Below are experts of layer 10 (counted from 0) of a mixture-of-experts language model. Rows are named router (the router's row for the expert), gate (a neuron's input weights, with its number), up (a neuron's input weights, with its number), down (a neuron's output weights, with its number) and show model dimensions 128-255. Each number is 128 + 32 x the weight over its row's rms, rounded and kept within 0 to 255.
Before each expert's rows: "comes after" lists some tokens at least twice as common just before its tokens as in all text; "gets" lists some tokens that make up at least twice as much of what it gets as of all text. This comes from a sample of Wikipedia text that the model never trained on. Tokens count by the router's weight.

# expert 2
comes after: " the", " The", " United", "The", "S", " National"
gets: "-", " as", " United", " National", " States", " League"
router [218 167 118 103 138  82 136  99 152 145 130 119 127 140 130 180 137 165 139  76  95  81 113 165 153 139  73  97 106 169 129 154 121 138 111 152 131 106  93 150 108 163 140  89  61 117 119  82 159 156 190  91 125 114 144  66 123  91 166 131 104  99 166 157 114 107  88 154 128 121 132 152  60  96 121 104 119 199 118  95 141  96 107 100  77 123 130  98 137 187 148 148 123 114  92  95 137  85 148 108 105  73 127 199  80 174 138  99 125  89 180  68 151 119 149  80 152  95 137 150 169 147 121 161 136 124 147 132]
gate0 [142 158 142 142  95 124 145 138 150 190 163  96 101 131 105 114 151  65 130  93 150 103 154  82 153 122 152 161 133 101  76 132  93 189 211 108 145 157 139 126 153 145 141 105 129 127 104 132 141 121 102  96  97 157 147 107 118  94 107 126  89 110 195 128 175  36 103 147 121 158 103 108 167 144 108  68 127 108  70 100 106 144 158 143 163 111 129 198 137 102 112 195 181 123 122 105 196 123 181  51 181 158 117 175 145 125 117 100 136 156 117 107  97 138 130 127  96 107 103 169 128 126 132 195 110 154 126  95]
up0 [ 94 172 110 120 180 142 111 135  89 122 105 137 121  96 214 140 170 145 132 171 177 152 129 155  78 139 125 126 161 140 134 111 143 116  92 118 144  80  80  97 113 109 186 112 113  87 140 157 160 109 181  70 160 114 123 109 101 103 135 146 121 170 132 166  75 136 135 118 125  57  68 112 101 131 123  87 156 106 119 187  85 131 114 109 109 165  97 135 153 135 118 139 102 110 114 165  89 222 132 146 115 116 142 112 181 178 110 141 106 110  78 120 193  99  59 135 120 140 130  45 141 163 150 121 167 100 177 170]
down0 [126  92 125  96  78 130 169 124 177  97 132  62 118 123  84 137 112 169 161 108  69 117 136 131 162 179 162 130 135  87 130 151 110  98 150 154 131 141 145 128 200  96 112  98 187 170 135 171 157 144 181 122 168 121 155 136 194 130 140 110 124  93 141 119 162 185 139 113 159 110 118 165  96 143 119 104 109 114 119 109 118 169 129 126 127 134 149 111 156  77 119 122 213 129 142 142 154  72 130 140 110 138 164 179 106 103 133 131 203 108 161 132 142  98 106 137 122 154 124 119 137 104 136 136 109 153 113 187]
gate1 [188  88 111 137 163  59  81 148 105  79 153 130 198 123  93  64 116 129 131 156  73 171 141 123 152 154 129 174 134 118 109 105 151 126 136 137 120 132  79 137 120 172 129 171  90 109 143  68 183 111 161 164 115  54 161 159 119 109 139 102 134 167 135 122  71 112 101 163  76 109 122 104 113 126 174 141 107 185 162 147 114 134 113 136 166 146  99 162  99 149 100 142 163  97 114  96  85 100 104 157 152 110 122  97 115 126 115 176 144 102 132  98 104 154 122 208 145 130 150 131  96 139 136 184 126  84 138 132]
up1 [137 125  62 170 105 166 149 139 143 125 138 146 104 101 155 114 158 149 129 131 136  93 108 124 108 131  77 184  94  63  92  95 126 100 142 139  63  92 142 174  89 120 168 106 156  93 101 124 110 190 116 128 155  96  65  94 131  78 155 145 112 178 106 163 133 112 170 173 174  97  80 119 148 148 131 203  72 116 147  69 145  87 157 147 139 124  86 110 108 110 179 169 131 115  97  85 129 114  80 152  98 134 163 111 135 176  92 111 133  80 147 136 143  85  93  91 175 143 128  65 129 150  93 135  83 125 154  99]
down1 [119 140 107 125 193 150 123  94 154 111 138 221 113 113  92 189 127 137 151 133 141 133 149  82 153 112 122 139 126 102 161 117 110  23 158 179 137 150 132 163  44 140 168  79 160 161 131 148  77 150  88 140 135 125  78 123  68 118 139  88 131 126 121 148  96 108 121 119 138 128 145 171 115 161 146 173 100 189 190  90 116 133 161 180 159 130  91 123 176  53 149 121 155 118 114 134  37  85 115 149  66 129 190 120  66 129 129 113 112 128 131  97 122 108 105  71 136 173 165 135 115 176  90  78  76 158 134 158]
gate2 [ 88 151 109 144 131 119 164  83 138 175  60 167 162 114 137 131 138 149 163 129 174 115  87 135 130 120 125 131  81 153 150 159 154 112  91  51 125  69 134  98 129  89 194 187 107 113  81 124 158 103 125 214 125 115 106 181 147 102 146 115 156 117 131 138  95 180 155  97 101 154 104 115  91  95 108 112 128 138  78 128 173 189  95 137  88 127 128 146 140 183 109 111 171 145 104  67 157 102 113 198 102 166 133 145 156  84 149 119 226 157  86 113 123  92 126 138 177 105 156 157  96 124 144  63  92  91  72  98]
up2 [125  94 128 120 162  64 169 158 133 158 159 132 160 176 102 122 107 129 132 163 119 141 108 175 175 118 132 199 159  91 190  78 163 123 160 159  96 141 154 127 116 146  97 100  97 136 190 152 188 105 137 116 128 150 134 113 126  59 120  62 119 124 142 154  61 162 140 113 136 134 134  85 127 117 102 129 127 144 174  99 120  92 162  66 149  55 142 156  99 164 138 115 162 155  88 143 163 145 131 100 112 149  96 117 117 153 126 139  86  92 180 148 141 116 150 143  93 162 137 149 130 155  90 154 105 229 126 104]
down2 [131 113 106  91 139 124 129 141 137 160  91 104 159 127 113 128 123 127 142 130 132 127  85 116 108 133 168 104 110 178  92 120 180 252  96 117 116 137 128  91 138 193 149 149 165 118 218  74 124 128 114 160 125 128 219 123 110 181 119 165 156 181 171 151 151 146 116 121 150 137 157 121 163  50  64 126 150  99 149 119 156 127 130 112  96 129 112 202 159 118 157  89 142 105 123 120 153 123 160 106 107 110 122 151 131 120 127 107 118  92 102  98  63 143 115 153 191  99  90 133 165 159 154 161 143 106  97 163]
gate3 [ 91 161 116 132 110 108 115  81 125 182 181 150 101 123 126 142 145 125 206 159 147 155 155  96  81 132 163 132 126  90 101 100 109 147  89 126  85  85 134  83 150  87 142  73 121 134  42 157 168 184 141 150 112  61 131 149  72 100 132 106  98 154 163 119 105 171 131 137 145  87 131 141 215 114 126  81  86 105 102 125  90 159  92  94 120  97 165 137 134  89  78 144 124  95 151 104 178 111 158  72 152 125 122 107  92 144 109  90 173 107 155 150  86 102 127 173 105  75 153 121  86 125 125 147  70 100 105  98]
up3 [123 117 131 153 142 106 120 139  27 177 131 118 115 106  74 103 124 165 133 149 111 171 163 148 117 154 101 143 196 133 103 110 124  94 100 122 153 156 103 106 146  71 180 136 122 140 158 139  67 141 165  85 115 169 137 127 124 181 149 144 109 101 136 163  84 122 172 125 101 151  64 121 144 128 147  58 114  97 150 134  88 129 174 150 117 184 131 206 127 161 128 125 134 187 167 112 159 187  86 164 126 189  81 167 147  71  93 110 161 129 147  96 107 111 170 136 145 110 123 116 102  35 110 157 140 124 126  71]
down3 [100 128 145 119 176  98  98 136 140  69 150 128  92 132 168 120 117  92 166 183 148 175 168 128 125  89  91 102 109  74 144  94  62 157 125 160  93  42 103 141 133 198 148 171 112  92  86 118 164  75 107 120  81  83 207 151  88 173 157 121 129 109 111 147 156 146 115 154 126 126  80 126 150 152 134 109 110 165  98 111  88 217 107 134 165  74 118  98 135 119 100  83 144 155 148 107  64  80 165 100 124 141  93 127 108 140  92 176  96 126 130 151 125 109 134 188 114  98 103 175 148 145 107 117  96  82 157 113]
gate4 [154 192 128  97 124 158 152  94 124 137  77  99 147  90 124 146  86 154 151 113 144 148  98  66 169  76 149 130  57 148 144 114 123 159 143 162 165 131 153 125 150  99 138 136 132  95 137 168 143 116 152 135 137 107 206 153 129 137  59  98 176 146  87  67  69  78 139 161 105 159 177  51 117 162 117 140 126 123  82 108  97 159 135 163 106 169 120 143 144 148 153 123 111 119 103 146  65  79  81 148 157  75 145 172  99 142 199 161 123 141 121  98 106 114 197 180 136 102 102 118  94  85 129 141 106 104 132 152]
up4 [182 112 175 101 196 118 146 119 124 113 167 126  98 169 112 152  91 120 182 123 130 157 117  99 148 135 132  99 172  78 135 131 130 138 154 136 150  86  29 144 142 106 100  77  85  99 153 125 122 105 164  89 173 139 129 125 147 134 133 116 159 168 151 110 169  93 113 196 143  95 144 136  55 153 104 125 189 134 156 134 132 109 154 131 116 129 121  82 128 143 106 125 117 160 138 124  90 122 206 137 103 164  95 101 154  96 128 147 132 122 155 109 133 177 171 102 139  43 117 149 137 138 134 175  73 129  92 136]
down4 [128 138 120 149 109 128 134 163  98 142 114 181 133 109 120 176 160 182 107 148 125 115 105 105  61 112 147 146 133 142 101 141  71 186 137 113 145 172 195  90 129 116 148 117 130 151 158 139  95 147 118 113 151  90 144  54  79 139 120 164 107 145 149 146 174 143  76 141 212 106 148 159 157 104 101 121 127 127 114 119 196 130 140 114  67 153 157 167 115  83 203 131 127 134 108 168 117 109  98  70 141 201  97  63 111 126 136 106  74 111 166 126 104 171 143 102 105  93 152 141 155 136 176 155 113 132 118 133]

# expert 7
comes after: "\n", "-", "|", ".", "==", "==="
gets: "-", "|", "\n", ":", "==", " "
router [119 108  99 121 156  77 128 129 140 111 110 134 124 105 150  91  89  82  86 117 138 108 169 121 115 168 169 148 170 142 149 146  90  61 134 125 118 128  96 178  94  79 117 146  98 130 146 126 151  53 107 176 127 121 130 108 112 126  36 180 159 131 137 133  98 109 124 119 174 132 185  60 113 108 146 149 131  79 140 116 132 130 144 156 184  57 215 182 124 132 131  90 173 182 162 139 133 122 123 147  83 154  90 107 186  97 161 147  31 131 117 139 151 117 180  78 121 131 180  95  69  98 125  75 118 127 152  56]
gate0 [144 126 169 125 113  50 110 123 164 134  68  87 161  51 166 121 148  81 153 160  98 124 147 142 169  86 137 102 129 129 132 111 172 156 102 150 205 161 139 171 146 102 119 137 142  71 203 123  93 176 114 144 175 118 152 127 127  95  70 156 143 145 122 148 138 170  96 144 111  75 151 133  72 125 132 108 109  95 148  74 111 122 110 146  92  85 122 163 120 142  79  88 138 138 141 175  91 191 195 152 113 154 115 172 116 177  74 154 146 147 102 122 132  75 125 107  89 122 156 121 156 141 168 140 118 116 156 148]
up0 [143 120  96  52 184 116 115 110 183 156 143 133 130 128 151  98  90 168 156 116 144 135 167 114 168 156  68 123 122 148 135 123  97  87 159 127 128 156 132 199 122 137 145 103 113 168 152  72 142 135 101 147 135 153 194 142 115  93 140 104 126 102  68 155 128 142 110 142 109 132 137 151  55 107 207 179 140 121 134 156 168 209 169 178 145 168 132 120 148  99 144 180  86  84 132 152 102 128 134 140 126  83 133 184 120 140 176 140 142 105 156  66 182 107 143 119  71 129 140 169 166 102 106 120  91 142 190 162]
down0 [135 141 106 119 117  82 115 100 142  95 100  89  70 123 214 107 111 127 125  76 122 147 135 100 120 132  98  81 134  84 101 128  94  80  90  94 154 102 144 113 136 122  98 118  91 128 183 144 155 156 111 144 122  83  85 104 185 123 146 141  80 178 183 107 124 106 119 160 138 157 141 171 134 131 113 105 116  66 112 106 125 109 126 105  76  98 164  33 156 152 128  93 145  88 104 118 103 135 151 125 170 185 139 127 175 151 101 102 175 139 177 148 134 105  93 115 156 128  97 137 108 122 200  82 144 188 121  86]
gate1 [105 106 136 140 169 118 184 155 160 128  79 101 149 112 170  88 144 103 121 123  78 178 123 117 156 147 173 152 120 124 105 120 105 116  94 150 102 100 161 109 119 114 130  68 157  78 153 177 143 105 114 127 164 111 128 135  99 166 133 144 161 154  94  68 115  36 107 132 147 120 157 105  73 145 216 129 204 112 151 142 147 115  52 114  92 179  81 166 158  88 137 123 142 151  92 188 124 173 136 129 145 151 206 129 136  94 135 169 133 113 153 101 114  98 123  99 153 213 172 117  86  99 121 117 131 155 152 148]
up1 [110 128  88 137 125 126 140 164 118 126 136 133  64 160 125 135 165  97 121 117 143  92  87  61 149 116 108 168 186 109  98  64 141 159  81 118 128  79  82 109 111 118 103 117 107 138 151 166 147 166 168 144  90 100 104 141 107  75 122 116 136 157  77 103  80 121 161 153 102 194 176 152 139 131 101  87 100 104 170 132 125  82 146 184  80 145 189 111 121 100 146 133 117 116 100 143 159 136 132 123 195 132 116 122 106 111  73 126 135 105 117 129 129  82 151 140 100 121 189 197 145 162 155 155 175 164 151  99]
down1 [157  75 100 203 194 163 139 148 115 142 147 100 118 142 206 140  82 114 102 143  91  94  94 106 178 125 145 168 156 173 136 119 146 108  75 142  78 155 112 174  66 134 135 167  94  72 115 114 125 175 165 110 214 149 165 147 174 160 139 143 136 128 122  90 111 103  95  90 119  97 151 131 114 163 141 137 144 143 128 124 138 113  99 163 153 170 153 116  99 124 108  77 140 113  89 133 129 174 152  73 115 101 138 101 164 126 164 147 174 101 200 134 122  52 168 130  73 115 133 126 150 106 138 125  84 145 155 179]
gate2 [122 171 110 151 137 126 159  94 176 122 139 119 166 174  57 157 130 122 115 162  87 146  71  89 168  64 145  95  72 142 120 138 143 119 154 133 111  74  90  97 148 144 125 133  85 124  98 124 162  95 185 212 101 160 103 123 103 132 168 118  95  96 139 121 155 122  94 150 170 132 125 116 139 142  73  83 100 155 124 115 131 179 161 112 183  66 120 104 197 135 152 130 176 107 120 142  90 143 139 103 107 111 129 155 142 156 150 115 156  87 157 101 130 142 117  91  84 159 149 114 132  85 125 146 120 103 126 121]
up2 [193 143 125 133  83 123 126 127 124  74 190 123 134 163 108 125 153  72 171 174 109 152  68 121  85 117 178  97 100 100 127 147 139 173 146 133 163 121 112 137 123 162 114 124  78 123 116 143 154  86 104 132 112 130  45 115 145 145 158 149 145 159 152 170  83 126 133 162 123 134  70 172  74  96 100  83  76 150  72  76  29 134 149  67 150 160 110 183 130  99 177 147 124 128  93  87 104  72 165 119 134 138 120  69 136 104 198  95 148 114 155 126 119 113 139 140 120 141 151 133  94  95 140 150 152 144 103 117]
down2 [128 178 103 146 127  83 160 106 153 131 140  67 103 150  96  96  76 147 103 103  86 122 102 185 127  85 180 152 177 139  98  99  94 199 134 158 121 105 150 117 144 138 191 177 103 125 164 153 185 108 139  93 131 105  85  88 133 137 120 147 137 104 183 142 216 109 133 133  97 131 144 117  91 140 139 119 103  95  65 137  97  73 134 142  77 113 159 209  61 157 119 118 100 136 136  61 154 122 113  91 106 148 175 157 153 105 111 132 116  71 198  95 110  62  89 114  88 142 123 152 139  74  94 141 146 126 141 134]
gate3 [188 125 105 128 104 155 138 144 130 172 126 103 103 132  60 151 117 133 145  62 174  54 139 127 137 152  93  96 164 141 119 134  93  49  93 161 165 104 113 115  80 115 128 154 148  81  75  72 135 129 120 158 100 129 118  63 113  91 120 195 122 134 134  96 113  69 150 117 117 117 153  63 128 162 181 171 162 137 163 110 130 139 113  96 145  80  78 149 129 158 151  93 147 167 122 224 180 119 148 173 144 168 135 131 108 114 188 146 114 129 197 117  98 128 131 172 100 201 135 136 127 153 105 154 105 104 116 102]
up3 [143 135 154 103 154 140  66 105 140 149 120 103 123 158 152 128 111 116 142 120 149 147 144 124 126  80 102 112 164 106 158 128 155 136 172  80 117 183 107 110 138 122 165 145 180 118 116 109  69 163 139 110 128 115 146 134 121 149 126 194 150 162  96 140 122 121 176 137 153  81 129  74 120 225 115 151 152 152  97 140 142 124 142 136 116 151 112 151 138 117 103 129 149 127 150 109 156 129 169 135 168 128 159 103 143  72  85 131 167 183 154 110 111 129 138 112 158 167 110 150  57 122 157 158 102 161 174 105]
down3 [ 94 144 144 120  98 116 165 143 185 110 123 149 113 109 145  90 180 153 132  85  95 145 167  61 140  97 118 144 105 126 117 165 212 142 144 112 104  89 155 129 125 196 127  97 129 109 155 140 168 112 174  96  83 115 141 155  98 150  98 110 136 116 130  99 133 139 110  84  72  89 104 161 109 111  75 196 165 117 128 121 125  85 169 149 121 111 121 212 168 101  42 120 159 100 116 153  98 118 105 139 108 162  89 123 148  55 183 138 128 107 136 157 144 138 140  95 113  76  89 168 165 135 158  80 139 129  92 129]
gate4 [110 209 100 118 133 102 182 197 152 155 153 178 157 123 115 143  81 202  94 113 130 191 128 161 143 142  83 158 165  86 147 151 178 122 144 117 123 142 103 125 149 118 122 150  97 204 120 162 104 154 168 153 125 144 104 125 147 131 168 153  76 156 162 120 112 158  99  92 150 115 156  84 181 111 170  66 103  85 143 126 140  94 127 154 178  82 102 141 129 130 118  91 141 133 155 147  66 104 177 115 180 173 114 142 104 102 143 106 123 104 181 163  84 138 143  98 110  74 160 144 161  98 141  91 128 104 167 111]
up4 [ 91 139 106  89 121 150 189 130 109  47 126  99  90 123 107 180 117 130  89 103 127  85  94  65 112 162 144 177 102 122  98  92 155 106  65 135 158  83 102 174 145 171 140 102 178 111 126 156 122 148 112 178 129 138  81  84  93 127 166 146 125 103 114 116 117 130 153 111 152 125 106  96 104 138 128  84 153 136  78 199 169 115 134 116 113 135 127 107  78 109 177 113  65 136 120 164 193 195 155 122 189 107 132 157 153 133 120  99 120 120 131 147 195 120 114 132 156 144 139  59  82 145 142 116 155 130 126  62]
down4 [140 118 141 108 154 113 134 163 143 130 106 110  86  78 184 116 178 163 107 155 165 133 139 110 112  75 105 129 111 176 155  71 142 110  86  98  99 100 101 166  99 108 159 100 165 143  66 142 170 126 162 160 120  78  82 112  86 150  81 142 172 136  81 119 183  90 106 108 159  85 138 159 160 129 126 111 129 120 126 138 107 199 113 192 131 153 109 109  87 121 129 205 145 133  70 117 139 168 123 139 148 136 156 108  92 160 133  89 135 136 171 176 147 141  94 114  55  64 120 123  71  75 116 150 114 133  84  82]

# expert 5
comes after: " |", " 0", " 1", " 2", " 3", " 4"
gets: " |", ")", " 0", " 1", " 2", "N"
router [ 58 110 155  75 117 180 125 116 111 112 131 141  80 157 106 112 147 106 162 131 147 109 139  86 130 144 104 175 111 149  92 123  74 121 199 114 164 100 183  78 160 136  93 121 111 101 119 164 102 164  89 161 154 157  77 179 105 151 187 135  99 147 133 116 208 119  88 153 122 112 166 129 162 120 142  93 163  88 133 135 133 134  84 121 124 150  83 147  37 151 172 140 122 148 140 143 167  96 153 105 144 159 130  76 105  22 142 170 103 115 133 126 136 141 101 102 111 124 151 163 138 151 144 118  89 137 154 104]
gate0 [105  55 155 176  97 123 114  83 107 156  94 120 106 139 127 114 151 169 154 132 144  90 140 194 147 146 144 129 178  98 103 117 126  72 149 141 124 105 110 112 159  99 121 112  81 173 127 200  88 121 123 141 118  74 122 174 151 109 120 147 133  77 127 167  70 145  94 135 142  70 116 149  80 122 121 149 106 140 108 118 142 111 114 182  77 141 162 139 171 172 131 140 188 138  81 184  81  94 168 126 100 181 111 104  86 149 119  80 115  83 168 118 188 143 149 141 132  78 100 116 145  98 125 166  51 125 127 102]
up0 [ 45  98  50 143 121 175 121 126  87 106 110 123 143 168 107 193 122 114 118 149 148 124  90 113 115 144 156 247 104  86  95 148 130  72 121 106 153  45 112 149 104 118 109  74 144 150  95 111 174 142  95 100  66 141  95 127  76 115 116 116  84 161 109 178 109 155 129 115 125  75 149 129 149 151  83 126 123 110 150 148  52 119 116 115 121 182 132 109  76 102 142 150 128 116 186 126 179 118 101 131  83 137 165  98 166 150 119 150 199 117 146 155 172 147  94 121 159 108 178 125 121 169 124 128 139 132 134 152]
down0 [152 133 101  81  88 134 131 165 180 148 145 126 165 134 126 175 138 124 146 175 111 193  87 130 103  76  92 129 136 131 126  83 139  96 141 115 102 122 158 125 128 163 136 105 126 120 176 117 170 119 138 104 121 158 156 123 137 165 117 158 123  59 130 140 177 103 140 107 150 106 103 155 126 106  85  72 119 127 131 106 186 119 168 152 105 146 154  85 102  73 135 126 115 104 144 156 111  68 118  52 153 156 160 166 195 117 135 164 112 151  98 149 106 128 169 176 103 154  78  83 162 117 136  57 174 111 187 126]
gate1 [126 152 109 134 169 150 135 117 163  92 127 168 105 218 153 116 152 106 134 115 115 133 123 157 160 126 111 122 111 156 110 141 126 115 151 198 103 179  94 145 117 132 126  66 102 164 107 148 146 174 109 110 107 127 106 120 100 163 127  96  87  99  96 207 142 155  69  76 107 127 135 128  84 158 114 119 177 132 113  77 128  63  89 161 110 139 195 113 178 179 152 102  87 142 129 130  80 179 147  86 162 110  72 145 156 141  88 119 106  93 108 114 107 141  97  82 112 109  68 102 200 146 128 208  65 183 153 111]
up1 [156 134 120  96 111 133 110 124 121 159 133  90 114 165  96 142  63  85  61 136 104 157 105 113 152 129 121 133 108 101 138 119  46 139 171 111 123 138 125  91 154 170 144 182 120 162 108 126 131 171 100 105 150 121 192 135 136 116 150 106 160 116 125 142 117  94 107  81 136  99 219  99  66 117 101 109 180  66  85 147 110 154 162  61 132 108 161 114  97  98 131  74 123 139 113 149 113 190 117 114 149  75 120  81 174 106 189 168 112 169 126  64 149  95  79 111 163  63  93 107 138 109 168 109 129  90 125  86]
down1 [ 81 116 160 102 118  87 114 138 138 128 118  89  93 100 125  56  92 121 115 164 131 126 131 182 175 105 146  94 127  74  96 170 142  69 183  92 155  98 132 130 174  88 103 163 121 216 105 167 120 100  98 159 107 131 113  95 130 113  79 137 179  90 103  98  98 126 143  80 107 170 124 127  50  83 148  80 150 105 115 126 155  94 182 118 162 103  85 113  81  78 107  89 148 136  72 119 162 170 160 116 125 152 141 174 115  91 106  60 141 112  81 166 106 126 168 152 154  80  68 113  97  80 114 107 107 107 115  91]
gate2 [107 108 174 135 175 149 122  87 114 169 129 148 112 163 115 145 101 103 170 150 184  91 104 135 137  92 105  97  95 122  42 111 130 149 147 123 174  81 124 152 109 126 133 134 116 117 127 137 143 143 170 102 145  65 130 135 105 161 162 205 134 111 131 151 151 137 121 151 146 136 125 147  59 135 153 166 173  92  85 131 123 107 115 151 130 183 134 129 119 138 136 154 129 104  82 218 107 123  93 146 144 147 127 106 180  98 110 127 111 108  92 157 173 111 121 160 106 173 128 147 181  77 142 120 112  90 106 115]
up2 [ 93 108 125 161 135 103 161 124 102  90 108 135 175 154  93 130  91  41  90 131 143 169  97 148 120 138 162 153  53 153 126  63 166 123 135 124 190 112 116 139 139 106 166 115 141 133 137 118 129 131 155 123 108 158 172 136 158 157 134  94  71 157 149 131 152 164  71  95 156 146 142  85 109 135  99 201 120 166  91 108 182  74 189 138 117  91 160 127 115  78 140 130 101 165 117 104  99 150 136 153  79 154  97 103 104 131  80  83  96 197 110  93 111 142 136 176 128 109 118 132  90 115 152 175 158  80 113 119]
down2 [155  85 131  79 205 146 103 117 128  81  96 171 164 114  93 171 137 132 118  89 155  81 129 159 106 140 178 147 104 114  68  58 122 164 120 136 183  93 114 158  99 151 151 142 137 162  73 168  65 147 170  60 153 129 148 124 119 153 146  91 151 129  79 161  82  69 124 165 126 164  69 140 103 115 134 127 141 106 126 123 119 100 134 149 128 156 188  71  99 162 168  81 126 139 143 109 143 125 140 119 109 162  88  99 100 145 151 182 156  94 121 152  91 127 128 161 151 190 120 147 153 150 138 181  49 186 119 119]
gate3 [ 63 183 147 100  93 141  38 152 128 186 192 206 134 146 130  98  97 137 130 114 142  97 173 123 120 145 111 111  99 106 142 151 121  93  95 119  80 129 122 132  85 127 154 158 123 145 144 100 102 133  53 144  74 128 138 120 197  94 113  99 166  99 103 178  98  36 136 167 159 140 124 143 128 130  80  64 104 154 134  42 175 147  85 131 134 112 119 104 105 129 153 175  90 126  89 138 127 148 150  63  74 144 106  73  35 154 120 152  83 102  77 109 104 128  79 142 139 129 162 144 101 119  85 196  74 127 171 109]
up3 [ 86 157 130 129  80  95 113 133 112  84 130 130 115 147  89 106 110 117 128  72 130  73 130 142 125 150 153 139 114 199 138  87  72 123 162 160 202 142 126 214  80  88 155 108 214 163 104 170 138 130 107 157  82 126 144 115 122 128 100 112 110 153 153 148 171 117 122  92  78 120 165 154 183 133 112 169 132  95 158 186 110 142 159 128 125 120 150 146 133 134 133 135 161 161 134 158 179 166  95 155 123 187 127 152 131 169  95 164 149 141 128 134 120 146 129  47  75 111 119 163 125 190 109 166  72 116 152 104]
down3 [ 98 126 140  83  81 172 137 117  74 145 125  93 128 163 141 154 102  87 110 105 116 117  97 122 161 109  97 137 118 121 155 124 131  98 152 108  74 133 130 158 134  67 165 192 149 151 173  98  69 193 116 151 170 169 114 134 129 139 147  70 104 165 134 101 172 104 149 187 184 167 129  78 155 105  79 105 138 104 133  75 130 122 141 118 138 174 116  76 115 147  98 177 113 137 114 155  92 123 124 170 114  93 170 158 155 106 133 137 124 145 114 134 136  71 105 166 135 114 102 174 125 164 170 177 115 132 115 123]
gate4 [120  98  82 166 132 155 209 192   9 133  78 132 103 113 199 162 163 160 130  69 134  94 138 106  91 116 115 171  84 158 140 172 144  64 129 127 129 101 172 114 151 163 173 117 142 119  97 164 104 111 188 135 147 118 123 114 154  84  99 146 121 214 119 141 126  57 131 148 155 184 101 106  87 179 123 135 114 150 130 180  78  74 125 148 111  83 128 158  99 132  90 168  87 129  97 116 171 184  88  75 145 113 122 123 162 140 129  97 143 136 140 166 114 112 135 143 125  84  96 111 109 149 115 123 167 133 111 134]
up4 [158  73 155 139  44 177  88 156 136  91 102  62 123  93 106 149 135 137 138 139 146 144 123 116 161 118 104 116 179 123 141 133  77 114 125 122  83 104 159  52 137 178 109  77 117 106 144 129 103 120 107 156 129 171 119 124  58 192 148 116 132  97 148 157 132 102 129 137 126  99 111 156 128 114 158 147 176 116 175 156 162 157 111 147 154 180  71 123 166  86 127 155 177 117 139 216 144 169 102 104 119 149 179 103 131 182 144 130 166 151 147 175 136 131 128 110 125  94 140 129 172 136 140  79 135  86 144 148]
down4 [ 85  79 150 114  70  96 154 104 182 122  97  95 102 139  79 119 157 123 103 113 152 185 181 101 157 170 134 173 153 155 106 170 108  81 195 140 135 159 161  35 144  86 185 166 157 139 184 162 109 117 109 117 150 157 151 141 138 193 120 150  97 111 139 101 153 100 237 141 115 101 145  97 154  94 138  83 154 133 114  98 143 163 187 101 126 140  98 128 123 142  85  78  88 123 114 135 104 113 116  95 106 142 108 152 197 131 120 177 157 130 104 151  89 194 110 106 131  64 171 135 181 111 126 127 144  76 124 111]